Weights of a small mixture-of-experts language model, trained from scratch on English Wikipedia: width 192, 4536 steps.
Below are experts of layer 5 (counted from 0) of a mixture-of-experts language model. Rows are named up (a neuron's input weights, with its number), down (a neuron's output weights, with its number) and show model dimensions 0-63. Each number is 50 + 15 x the weight over its row's rms, rounded and kept within 0 to 99.
Before each expert's rows: a language model's description of what the expert responds to. This comes from a sample of Wikipedia text that the model never trained on.

# expert 0
Description: Agent and adjective suffixes. Word-final suffix pieces closing a word, such as -y, -er, -ant, -ist, -ary, -ful, as in eas-y, fair-y, Lax-man.
up0:61 39 49 41 47 31 76 42 48 49 49 67 44 54 65 36 50 41 65 25 79 82 52 37 52 30 25 43 83 57 60 50 75 51 67 60 63 36 57 44 54 63 34 32 27 56 57 49 62 64 37 40 80 56 75 44 51 33 41 99 45 34 57 49
down0:71 65 44 27 50 46 39 52 52 22 28 35 37 35 65 62 84 34 65 42 59 28 53 66 44 72 55 66 37 57 50 43 49 49 50 58 22 45 51 64 27 40 49 66 32 58 62 81 48 26 41 52 58 66 68 78 27 32 50 36 49 50 14 58
up1:63 51 46 54 62 47 63 42 70 44 70 44 47 52 70 21 49 33 41 52 31 82 48 71 40 46 42 54 57 39 23 65 58 65 52 52 68 52 51 46 45 65 32 47 67 38 25 72 45 45 10 60 38 92 51 93 61 46 45 48 62 37 20 45
down1:14 60 52 28 41 51 21 70 57 61 43 34 25 54 46 89 69 78 45 54 59 48 34 49 60 79 70 51 62 64 28 73 28 57 29 35 41 49 49 41 44 36 29 59 32 50 38 41 45 57 75 44 51 51 56 60 47 33 49 45 54 36 83 38
up2:33 54 50 53 50 65 81 47 69 26 69 66 47 42 70 63 51 11 47 41 45 47 53 51 51 80 54 46 34 20 37 71 49 49 71 54 40 24 59 48 66 65 70 63 72 39 45 39 35 47 46 79 69 64 53 55 34 53 30 41 63 78 53 58
down2:36 39 38 89 68 63 49 35 65 20 50 55 50 62 32 59 65 68 23 50 55 47 49 32 31 41 59 42 54 46 47 71 45 62 57 37 39 68 69 74 65 70 58 26 48 73 60 51 48 81 40 43 42 44 60 46 77 59 66 57 32 54 49 37
up3:51 23 66 39 64 57 75 51 60 48 82 23 36 54 60 58 32 55 19 59 56 75 45 57 64 58 41 52 39 67 40 35 71 86 50 45 72 86 82 48 82 47 25 54 45 50 48 67 24 53 36 58 69 55 45 23 66 81 48 68 39 58 87 64
down3:64 71 66 41 64 41 45 54 40 41 66 73 35 50 41 38 65 65 26 28 57 24 29 30 49 61 47 54 47 28 68 68 54 52 26 72 48 58 46 33 18 66 61 80 19 68 22 52 46 35 45 83 27 22 64 52 03 37 73 37 57 59 36 42
up4:52 81 34 52 38 12 42 51 50 51 52 63 72 49 59 46 52 28 46 60 78 58 60 50 37 40 56 68 32 61 75 56 65 49 50 34 73 85 50 58 71 50 33 59 52 58 82 43 38 23 65 39 73 57 51 67 33 27 55 63 53 52 29 69
down4:47 49 51 61 51 65 46 54 60 38 63 48 58 32 48 73 50 44 58 58 31 26 60 38 36 44 35 49 60 31 61 36 29 67 56 22 99 43 76 36 34 59 22 35 29 49 62 33 37 61 77 44 46 45 28 64 66 54 24 43 43 61 93 56
up5:63 79 58 54 54 87 68 54 58 45 55 27 53 63 57 68 38 66 34 56 37 26 70 56 41 54 51 59 49 42 60 60 44 76 40 51 77 58 49 61 61 59 50 41 51 55 72 35 46 59 27 58 67 61 18 47 64 48 31 62 56 33 47 28
down5:39 68 45 70 37 73 50 58 74 25 45 58 48 85 48 52 33 69 50 62 61 40 78 34 59 72 37 19 34 58 67 51 56 36 47 43 59 40 59 52 41 57 55 25 91 49 37 55 65 41 55 46 62 63 23 46 68 53 69 42 23 49 68 49
up6:49 60 29 49 50 41 46 34 38 46 51 74 70 27 41 35 63 36 45 35 62 62 64 49 59 47 64 73 25 56 47 80 69 51 53 59 48 52 49 50 59 36 40 58 33 39 43 81 50 48 42 62 52 27 25 40 75 47 61 34 45 45 38 54
down6:59 44 42 38 33 49 33 45 79 45 55 48 51 57 69 54 55 54 43 38 61 27 56 43 63 54 39 68 31 57 49 52 49 52 65 68 68 27 40 45 61 16 21 51 76 61 65 67 39 35 73 41 68 67 56 40 59 40 43 74 47 57 10 61
up7:26 60 61 57 50 36 58 43 43 34 43 74 58 53 44 46 62 36 33 59 66 56 44 18 51 35 30 77 44 40 38 71 73 69 41 21 55 27 51 41 74 60 60 34 34 67 47 77 58 24 05 72 74 56 65 51 31 42 42 55 07 48 47 74
down7:52 15 59 37 65 21 60 41 45 72 45 58 54 36 62 70 41 42 45 30 43 43 63 36 69 57 25 69 28 50 32 84 40 50 28 54 26 33 54 78 26 13 56 54 61 53 41 61 38 46 81 57 67 53 55 89 50 46 47 65 25 32 33 58

# expert 34
Description: Prepositions after verbs. Prepositions following a verb or participle, such as by, for, as, with, via, under, plus the piece al in also, dual, quality.
up4:53 48 50 50 35 42 69 45 17 55 58 61 36 49 44 70 32 40 26 52 40 54 24 39 40 46 57 60 12 61 64 46 31 65 50 59 45 47 23 60 47 59 46 45 60 28 50 63 45 59 57 59 54 38 35 52 41 54 48 51 38 40 39 74
down4:62 38 45 76 42 32 69 36 41 70 50 59 24 58 36 22 70 46 60 57 22 61 83 64 69 85 47 49 76 54 47 63 38 50 68 35 44 69 72 77 68 50 34 56 39 56 41 37 46 54 53 71 38 58 79 36 49 43 19 28 41 35 77 61
up5:45 52 60 52 49 58 83 46 74 42 35 42 25 40 47 39 64 44 62 39 56 39 49 56 74 59 57 47 80 68 48 60 63 45 60 58 53 67 45 36 61 67 46 40 44 25 49 83 44 34 60 59 49 85 38 77 36 40 46 34 43 68 39 70
down5:43 68 65 62 50 25 26 53 28 71 77 46 65 60 66 46 55 42 55 47 58 46 52 44 58 53 43 57 49 32 28 41 26 67 42 74 49 66 18 52 49 48 56 52 51 38 45 56 43 37 54 25 49 63 32 46 44 54 64 45 46 55 81 58
up6:51 49 52 51 49 43 42 56 88 49 74 40 37 52 38 44 17 49 47 47 21 45 37 44 17 75 48 67 50 55 49 82 27 54 40 74 17 23 58 39 51 38 59 50 62 64 44 29 42 37 45 35 38 59 89 39 47 36 59 55 38 73 39 80
down6:34 09 72 63 65 99 68 62 50 40 64 55 33 42 19 48 27 72 79 48 59 42 48 77 46 41 53 43 65 32 25 67 37 41 56 47 54 37 50 45 27 52 43 29 56 59 46 55 42 65 41 62 38 48 35 25 55 47 63 33 30 48 23 57
up7:52 27 65 52 56 58 28 33 38 36 24 20 36 44 36 51 45 69 37 47 29 90 49 43 39 24 58 50 53 65 52 55 31 63 50 47 62 52 54 50 55 36 80 62 56 74 69 32 66 29 61 55 56 83 58 64 56 58 48 37 53 41 52 60
down7:31 61 68 53 24 40 57 59 38 46 99 47 74 59 24 48 37 74 33 45 52 57 56 34 59 59 54 32 23 66 50 25 25 42 33 76 34 57 19 50 78 30 61 43 40 56 53 75 56 38 34 09 60 77 33 53 48 69 58 52 55 69 30 28
up8:47 32 47 39 43 31 61 48 38 58 60 45 30 69 36 68 45 76 33 49 50 32 38 39 33 33 43 44 57 63 31 42 44 61 53 76 56 72 49 45 41 60 39 61 80 63 32 46 24 45 60 51 49 40 54 51 32 48 51 53 32 32 58 75
down8:63 18 47 61 17 58 51 09 61 59 51 52 60 73 41 41 35 48 79 47 32 46 64 40 65 56 33 46 39 34 56 77 57 18 60 66 53 55 15 41 72 32 59 41 62 66 64 53 48 52 43 54 49 31 62 23 59 52 30 62 81 59 47 42
up9:44 46 29 53 31 99 28 51 64 44 45 71 47 32 44 47 34 54 67 30 16 56 60 39 51 56 41 30 33 49 44 41 43 66 29 44 58 43 57 42 81 47 50 70 42 66 74 69 46 31 40 78 34 48 39 51 56 58 30 41 60 62 41 42
down9:60 64 30 47 48 25 50 49 49 52 72 25 52 60 68 24 80 67 63 70 66 71 26 72 56 28 56 37 53 63 67 70 27 61 63 52 38 57 71 63 58 59 64 49 48 28 46 15 75 34 34 28 42 51 36 68 57 39 50 63 34 24 19 53
up10:18 50 43 39 24 33 71 50 54 68 42 53 58 60 56 28 53 26 45 42 45 86 45 61 43 77 24 61 61 69 26 44 86 50 51 25 59 59 25 72 43 73 70 58 38 52 53 65 31 80 54 50 41 53 57 47 36 49 62 37 55 51 67 57
down10:33 46 57 33 37 63 68 51 72 19 60 29 66 75 18 59 43 53 55 44 35 26 38 21 36 49 54 52 46 49 25 43 34 55 46 61 79 30 56 58 36 18 50 31 32 63 47 46 71 44 50 45 53 50 45 73 66 85 35 50 55 64 30 40
up11:61 33 56 48 55 21 28 62 77 55 79 40 60 57 47 55 41 43 46 71 42 46 67 46 47 37 39 59 64 51 70 44 21 50 84 57 55 50 46 39 71 82 64 59 59 61 40 79 41 53 45 63 40 65 78 31 64 66 49 64 47 36 27 47
down11:65 60 51 49 42 56 43 44 35 60 19 73 49 55 60 37 67 51 26 72 36 45 54 84 40 57 65 58 34 67 53 71 49 64 35 30 39 89 56 42 37 38 50 30 41 49 72 50 47 27 63 34 63 56 41 46 41 41 62 61 83 40 37 49

# expert 61
Description: Early word pieces. First or early pieces of split ordinary words in prose, such as ar- in arson, il- in illegitimate, em- in embark, cha- in chase.
up0:69 67 52 39 56 42 71 49 27 34 53 63 51 54 38 38 50 40 58 54 50 44 35 45 73 54 61 45 57 45 40 49 54 45 50 48 47 50 26 18 47 48 14 60 54 34 30 63 54 59 79 63 58 49 39 30 30 46 56 44 47 34 52 84
down0:55 66 41 51 39 31 49 58 75 52 40 38 26 45 43 46 54 50 24 37 47 61 38 48 39 49 46 58 61 61 48 65 55 53 60 44 58 40 62 62 61 51 31 35 58 49 57 45 38 55 47 38 60 46 80 33 88 38 73 47 48 34 79 51
up1:44 35 48 59 44 67 32 45 19 77 45 28 45 48 60 43 37 00 47 69 71 69 53 71 64 43 42 61 23 54 40 73 55 48 45 50 51 41 83 28 55 56 44 64 73 44 63 43 44 60 43 63 65 53 51 59 34 57 79 71 87 42 59 45
down1:55 46 60 51 60 51 79 65 25 87 32 37 54 49 71 55 35 57 56 28 71 64 36 31 76 49 39 49 27 61 66 61 48 36 42 51 43 49 52 36 42 63 65 49 79 24 40 49 56 44 36 50 51 63 33 36 45 32 68 80 55 48 54 52
up2:60 66 30 44 28 73 42 26 55 76 78 35 39 65 64 49 62 48 25 51 42 36 55 54 72 59 38 67 63 35 36 16 57 66 42 59 76 52 33 74 33 44 60 68 31 43 65 23 32 44 62 54 55 34 71 41 74 38 48 64 53 64 59 54
down2:46 38 45 54 58 68 32 63 66 50 23 41 36 52 48 43 45 79 78 57 51 75 54 32 38 50 57 71 47 53 37 36 34 46 71 25 42 60 50 42 57 48 55 37 43 58 40 49 41 61 44 59 16 65 54 36 46 42 44 75 53 43 71 48
up3:45 75 44 66 49 38 57 50 54 49 62 52 36 36 31 46 55 48 40 39 58 55 12 57 45 55 37 56 30 61 64 18 76 70 58 43 66 60 44 61 57 22 66 60 56 33 41 31 96 64 17 44 62 41 46 31 38 39 11 50 20 25 51 64
down3:55 55 59 36 61 35 73 24 55 71 57 51 36 72 48 51 44 41 56 29 59 59 50 43 34 68 62 54 46 24 41 52 39 40 61 36 52 64 47 44 44 83 64 58 80 55 37 58 57 26 72 57 57 63 51 68 59 52 49 45 50 27 00 83
up4:55 62 42 30 47 50 33 40 60 76 34 48 28 60 39 51 39 30 62 52 68 31 35 60 69 27 55 54 54 31 12 51 45 83 55 43 51 69 66 49 36 40 70 55 50 72 63 34 56 59 63 72 32 53 56 61 60 67 76 42 36 57 67 21
down4:58 33 28 60 51 24 54 65 23 19 39 39 43 70 49 39 52 46 36 41 30 43 51 66 39 33 90 49 54 46 56 54 30 59 52 69 40 58 65 44 52 43 41 73 78 51 36 28 36 50 53 24 44 44 66 40 51 47 65 54 98 46 41 62
up5:65 70 62 28 62 31 80 63 48 56 65 68 48 40 47 59 42 39 46 33 43 53 28 30 70 43 50 30 53 47 65 41 42 62 58 45 83 24 58 58 48 54 74 23 58 54 46 51 62 54 31 66 56 55 42 40 42 59 61 66 46 29 78 42
down5:54 52 72 49 49 36 38 65 48 38 63 49 57 28 78 40 49 67 45 49 38 62 45 65 59 67 41 40 46 75 68 42 64 29 73 45 56 62 29 11 29 86 75 44 52 53 71 41 83 36 48 39 58 50 27 73 58 68 57 66 33 63 23 53
up6:64 79 50 23 50 64 48 62 64 65 49 48 42 61 31 30 56 42 65 53 50 51 44 43 55 54 48 38 58 51 46 45 54 70 55 71 53 37 86 13 53 56 35 46 27 62 55 72 43 68 35 48 46 56 66 23 68 42 48 53 47 40 60 21
down6:40 33 74 76 56 35 75 56 66 72 54 52 86 81 53 15 50 46 53 17 55 46 30 59 47 62 48 63 62 48 31 39 63 54 68 38 68 72 28 49 23 41 53 55 60 54 40 45 56 26 65 37 40 51 36 44 25 52 52 37 77 50 62 42
up7:19 71 35 66 49 42 63 49 35 23 43 38 70 68 64 32 74 62 74 55 30 61 44 44 63 45 38 35 57 55 38 40 62 39 61 52 78 53 29 60 23 75 28 53 55 55 56 38 37 56 26 67 42 45 38 67 12 48 47 63 56 37 23 65
down7:54 61 58 66 32 49 83 50 61 43 49 52 53 49 60 59 63 74 56 37 22 47 55 41 60 46 60 64 60 57 16 63 38 53 31 62 49 44 33 69 64 71 51 51 51 53 26 39 64 47 36 42 26 70 09 41 90 44 33 43 33 66 61 33

# expert 33
Description: Articles and adjective endings. The article an/An and adjective-forming suffixes like -tic, -ical, -ular, -oid, -ing, mostly in scientific or descriptive prose.
up0:68 71 73 55 62 49 39 57 08 59 50 53 21 35 49 49 34 53 75 89 35 54 48 65 65 51 40 80 52 46 64 44 56 45 58 27 38 65 78 73 52 37 52 51 52 50 58 17 42 55 48 66 24 51 47 38 26 41 58 55 56 54 36 52
down0:45 51 07 32 58 50 35 72 60 46 54 53 47 34 47 52 65 66 61 49 41 59 55 43 32 40 33 64 50 38 50 57 23 28 41 63 40 64 49 55 43 71 58 56 80 42 67 56 43 41 39 57 55 70 70 39 56 62 42 33 27 71 53 50
up1:49 37 47 56 65 55 81 37 46 38 38 90 53 38 72 59 49 30 48 54 42 55 17 51 78 09 87 57 50 62 34 51 46 31 43 76 66 74 48 24 47 44 36 63 47 50 51 42 69 52 70 73 61 36 37 55 37 23 69 37 55 50 25 57
down1:68 60 43 35 41 63 37 71 34 46 45 60 50 49 47 55 47 46 47 41 54 49 68 23 35 51 44 14 58 45 55 62 67 43 42 41 16 54 34 54 42 49 54 39 46 38 63 41 32 80 49 66 41 32 41 60 47 58 32 66 70 50 03 36
up2:59 36 51 52 41 61 49 60 51 38 39 47 46 69 68 41 50 62 45 23 48 45 82 45 63 67 53 74 55 52 42 41 49 42 60 60 58 45 50 85 20 60 53 33 67 32 40 58 51 40 49 54 48 41 11 36 66 26 33 55 49 51 50 55
down2:63 47 56 69 53 70 67 65 64 56 50 44 57 47 54 27 35 49 45 77 61 56 33 49 42 48 85 59 42 52 51 53 47 34 40 40 42 50 49 38 60 32 49 63 37 35 45 52 63 18 54 58 61 62 30 53 65 54 38 42 38 38 48 50
up3:56 59 72 39 18 16 54 68 56 54 57 33 33 60 44 70 72 46 22 55 51 06 51 42 31 47 49 71 50 30 41 44 46 60 58 49 67 51 40 38 41 77 61 38 60 60 72 32 62 55 77 20 68 41 72 79 57 64 40 74 89 46 55 71
down3:52 41 71 49 45 33 65 72 44 51 35 51 75 45 72 53 70 37 66 49 37 63 61 49 39 43 47 56 48 35 40 69 33 49 70 41 66 25 63 47 19 48 30 49 70 65 87 57 71 66 21 28 37 52 82 52 58 55 57 73 72 49 48 60
up4:79 33 47 41 19 32 62 93 35 66 59 72 35 71 33 42 59 84 45 26 53 65 51 24 53 49 31 78 41 47 65 74 48 55 28 48 79 31 57 48 52 56 47 40 57 42 68 31 53 50 77 77 33 67 27 49 30 41 43 36 81 43 57 64
down4:60 56 52 34 15 40 25 30 53 41 34 35 10 42 59 70 20 34 55 67 47 46 62 55 71 58 52 24 57 58 43 35 74 66 55 60 36 59 37 58 31 53 64 50 55 46 38 66 66 54 39 32 63 45 44 31 52 70 59 65 44 81 49 50
up5:35 62 54 72 46 42 54 42 35 54 47 76 71 18 39 43 57 42 60 65 27 73 53 15 68 36 64 53 43 37 44 41 54 64 11 64 58 86 40 31 43 56 26 62 61 32 40 37 56 73 49 34 66 57 44 55 60 59 67 53 60 47 75 45
down5:31 29 29 33 69 44 58 45 34 14 40 50 75 82 62 61 53 58 66 38 57 40 55 62 18 53 46 64 31 38 53 55 56 46 80 56 51 54 44 31 47 51 49 74 47 53 46 40 46 39 58 66 35 56 96 44 46 47 53 09 65 51 07 56
up6:63 30 30 70 52 56 40 63 38 36 68 47 40 36 74 72 65 62 48 50 57 40 48 43 63 20 58 46 39 45 56 23 91 39 39 39 61 56 76 66 47 41 52 48 47 18 56 41 30 30 19 56 64 48 56 50 35 48 46 70 70 60 29 31
down6:43 63 39 48 53 55 39 37 52 55 34 36 62 54 56 34 21 42 73 49 42 99 55 65 41 40 37 61 44 33 32 35 31 48 18 35 36 51 45 45 49 70 56 38 77 68 36 64 51 42 41 27 43 59 31 52 58 65 30 48 40 60 76 41
up7:40 47 53 65 55 34 73 63 50 44 72 78 27 68 55 54 55 55 59 24 56 71 47 48 86 45 44 28 55 58 17 44 25 44 59 42 58 79 35 58 05 34 56 62 46 70 64 44 54 62 47 47 56 23 36 52 45 45 41 51 64 68 57 50
down7:55 53 34 50 51 32 55 52 57 33 38 37 46 27 23 39 61 24 22 52 65 55 34 45 34 57 79 83 55 52 29 23 63 30 20 38 20 47 35 44 69 78 50 52 33 61 42 79 47 59 54 56 64 32 48 56 69 53 70 61 56 35 59 62

# expert 13
Description: Name-final word pieces. Last pieces of foreign surnames and place names, especially Slavic and Spanish, such as -ić, -kov, -ović, -bal, -in.
up0:41 35 61 51 41 60 35 38 71 58 47 52 59 36 53 66 60 84 34 53 36 40 48 44 85 58 25 46 58 66 63 52 64 41 25 66 46 42 55 18 64 26 31 68 40 47 42 64 52 45 55 39 32 63 53 35 91 71 31 48 73 54 43 48
down0:58 67 58 37 51 62 37 39 68 16 36 56 30 29 57 51 29 43 45 59 55 38 62 39 77 52 42 51 38 44 54 48 31 77 30 49 67 23 64 47 43 45 63 84 46 38 53 60 61 51 46 86 67 36 82 66 51 52 59 38 39 43 28 55
up1:59 46 40 37 45 35 63 33 17 71 50 38 56 24 23 53 50 35 65 83 59 55 63 55 55 48 57 45 46 36 62 57 28 67 48 45 75 70 47 58 70 56 30 62 39 82 42 36 75 47 62 19 76 76 14 48 66 47 56 38 57 84 46 55
down1:42 24 38 51 54 43 68 54 51 20 62 33 40 42 46 44 44 77 65 78 59 65 61 56 37 47 39 63 63 52 57 24 44 74 74 46 26 64 50 34 44 60 58 35 52 70 62 49 64 40 62 51 18 53 73 46 23 32 48 64 48 61 43 36
up2:70 51 64 87 49 44 44 51 20 56 35 45 48 38 40 51 55 48 49 46 52 67 44 39 52 79 45 55 57 31 63 56 33 58 46 45 50 71 39 33 41 50 25 64 62 51 51 40 37 43 86 48 62 20 68 46 62 59 38 35 70 48 47 59
down2:42 52 50 52 38 53 44 48 65 57 73 44 61 30 39 61 59 58 39 37 28 66 32 59 56 32 73 53 22 74 29 49 84 66 26 00 23 40 50 67 58 56 67 61 38 42 38 89 13 62 25 37 63 70 84 44 67 71 54 32 57 46 72 42
up3:31 39 54 60 34 76 56 38 42 63 31 53 61 52 15 34 57 41 60 48 70 66 61 45 38 41 43 46 48 63 79 36 58 47 59 49 64 63 63 57 63 38 25 43 55 44 58 36 50 48 49 32 89 81 70 50 54 43 37 53 57 58 46 59
down3:54 54 28 63 47 59 53 67 67 39 49 44 70 61 38 44 62 48 51 59 63 15 39 74 60 39 52 56 77 35 40 67 70 38 54 54 56 51 52 58 62 34 59 55 65 64 59 21 30 42 74 38 36 56 45 69 14 50 34 45 91 36 53 39
up4:71 57 69 57 55 45 33 39 44 67 19 77 63 50 45 43 57 43 54 39 08 62 66 51 55 34 59 50 50 62 31 43 61 56 39 38 62 78 39 68 64 53 47 36 49 92 59 60 64 38 50 51 57 59 52 61 53 14 36 69 60 89 49 44
down4:63 24 55 50 39 76 31 79 39 57 59 46 47 40 25 72 58 27 56 53 52 40 33 51 62 61 55 40 39 46 49 51 53 56 58 83 39 33 44 55 34 36 67 51 53 29 33 55 32 61 28 20 52 26 39 33 67 83 73 21 56 33 33 54
up5:35 40 44 63 34 66 50 38 35 60 32 64 32 55 53 54 49 60 71 51 63 49 54 57 71 60 51 47 32 33 84 33 54 99 51 36 66 37 37 30 55 83 54 55 43 72 47 31 37 51 32 91 71 37 38 59 29 42 51 60 29 67 14 57
down5:53 72 48 47 60 27 54 43 37 50 56 54 56 17 71 29 46 43 56 27 54 67 41 36 51 67 62 63 52 50 55 27 41 36 60 40 37 80 65 62 28 65 13 49 53 68 48 63 71 05 54 57 33 79 38 50 66 52 74 54 39 67 31 37
up6:67 68 54 48 50 48 43 64 48 67 66 83 50 31 40 53 28 65 52 43 51 60 51 69 64 17 65 72 50 47 35 40 34 69 50 53 72 44 46 55 56 27 49 26 62 49 34 33 62 42 36 49 38 43 29 35 75 42 41 42 70 32 53 50
down6:20 61 27 64 30 52 54 53 60 89 37 47 59 53 68 69 59 49 16 53 34 43 37 54 47 29 27 43 52 36 42 47 38 59 17 34 58 49 50 57 43 34 58 62 43 47 49 52 60 68 67 38 39 51 47 61 41 44 57 39 57 61 81 54
up7:52 38 49 29 37 44 62 31 92 42 46 39 38 51 53 47 17 39 64 60 64 59 55 40 27 39 25 57 52 32 52 50 66 61 55 39 35 52 26 37 34 51 49 87 46 53 61 43 61 43 32 65 50 42 48 40 55 55 44 47 30 59 32 67
down7:53 53 39 43 42 73 62 50 53 41 22 46 62 55 49 54 57 76 46 49 43 38 31 43 47 59 89 58 64 42 33 57 53 62 38 57 58 81 60 36 30 37 75 84 45 39 66 30 32 51 54 43 43 34 44 51 47 92 48 65 43 36 48 65

# expert 63
Description: Word-internal syllables. Inner syllables of long Latinate or technical words, such as u in sanctuary and fluctuations, or pieces like ion, ator, ologie.
up0:33 48 36 58 56 41 85 24 40 62 46 68 37 57 38 85 65 64 48 69 46 28 52 57 53 40 70 68 52 42 69 51 53 54 54 48 43 40 55 50 55 40 35 39 61 67 34 28 30 50 60 59 51 63 21 30 49 48 57 83 50 29 71 74
down0:41 47 59 38 66 41 23 60 35 53 34 47 53 89 55 61 50 43 57 67 59 27 25 13 46 41 38 50 74 35 60 40 44 43 31 52 16 52 36 67 63 76 60 77 42 50 54 43 54 56 37 37 20 46 91 36 51 55 76 48 48 36 35 55
up1:49 50 59 68 41 50 67 58 54 21 64 48 37 08 67 39 49 69 72 66 28 34 37 44 62 36 80 45 62 54 33 61 48 47 58 50 40 71 76 34 55 63 59 51 28 65 45 70 46 71 42 78 36 57 51 28 38 43 70 27 84 44 57 35
down1:39 52 63 43 69 19 62 64 18 46 30 67 64 30 28 23 47 32 70 58 41 51 19 41 48 57 83 62 64 34 48 35 98 54 50 50 52 60 76 27 45 46 51 39 31 40 27 53 26 49 63 22 57 46 60 67 58 20 78 54 38 36 43 48
up2:49 51 54 57 48 43 31 60 58 83 45 43 41 52 53 65 52 56 45 46 53 24 70 59 49 27 36 34 57 44 23 48 44 39 76 50 54 49 45 24 57 80 44 50 46 56 68 18 61 45 55 43 82 59 40 57 54 42 36 66 64 25 53 20
down2:61 41 70 30 26 41 55 64 58 65 38 56 81 69 69 57 38 49 27 47 43 43 42 77 45 29 61 48 75 37 39 58 46 76 66 55 56 44 48 51 23 73 88 49 43 48 41 23 49 66 49 43 45 46 29 49 69 73 28 48 46 29 86 84
up3:45 41 29 68 71 60 62 29 31 47 45 48 63 50 43 66 38 49 27 52 84 59 29 30 35 45 37 37 83 65 52 69 57 47 15 55 51 30 49 25 44 44 73 58 54 33 32 43 45 41 73 61 33 53 57 42 58 60 50 54 38 38 52 47
down3:80 49 32 81 26 46 25 48 63 73 24 65 49 42 80 57 53 67 29 70 23 55 53 49 54 50 44 44 44 49 46 54 53 56 28 44 43 36 47 74 50 81 40 34 68 47 68 55 55 56 44 24 40 40 77 63 48 80 31 35 59 41 63 56
up4:33 34 49 46 62 42 53 41 33 82 34 52 38 60 68 62 32 37 49 24 78 61 42 76 45 18 60 42 96 66 36 35 67 37 32 73 74 40 47 72 82 64 67 58 55 43 52 39 54 29 54 57 36 43 54 42 28 61 46 66 50 42 31 48
down4:58 57 54 76 28 71 41 75 31 60 77 27 60 41 48 42 51 44 58 65 42 60 49 64 47 49 34 37 46 37 69 41 56 39 76 44 63 39 57 30 41 32 33 36 55 59 69 03 68 63 47 40 65 60 28 64 50 27 35 42 52 51 74 55
up5:74 47 38 36 65 68 55 49 80 47 27 69 67 64 57 49 33 56 49 46 58 70 72 64 50 45 63 68 44 73 50 53 54 40 20 53 47 35 33 46 39 77 45 60 87 54 38 54 56 51 34 53 52 70 58 42 45 50 44 37 32 29 52 59
down5:48 58 23 29 52 65 45 89 55 60 53 44 41 51 60 57 70 46 54 32 64 46 48 53 83 42 54 55 38 42 68 46 72 41 30 46 36 63 85 51 61 40 42 63 63 54 41 40 61 31 18 72 46 60 57 51 71 52 75 28 64 61 69 47
up6:34 44 51 70 81 32 51 69 52 21 53 67 33 67 45 57 47 39 31 42 41 52 63 33 63 26 59 74 61 55 73 25 70 62 45 83 50 50 68 75 49 34 63 47 38 44 52 48 27 82 42 30 52 23 17 59 37 66 49 57 54 41 55 40
down6:33 46 26 45 72 74 53 41 47 20 58 56 48 55 61 27 34 60 45 41 45 63 56 47 49 86 58 51 35 47 41 39 68 89 67 61 24 70 24 75 49 41 52 81 22 49 54 39 44 55 50 55 57 47 26 51 67 31 57 65 34 21 48 47
up7:47 35 67 39 49 87 56 56 44 74 47 66 42 25 68 29 22 55 53 44 41 39 49 39 50 58 70 33 37 32 55 56 66 55 29 59 39 67 53 42 38 46 58 57 21 51 56 25 53 67 48 64 51 51 58 38 20 38 67 66 52 55 58 23
down7:46 28 54 44 69 40 32 53 52 37 76 65 36 45 69 50 51 65 82 49 33 54 50 20 18 63 65 58 55 31 33 77 69 55 47 83 44 43 64 43 37 48 74 67 60 38 74 50 31 65 73 60 13 46 51 50 48 31 44 49 48 71 21 39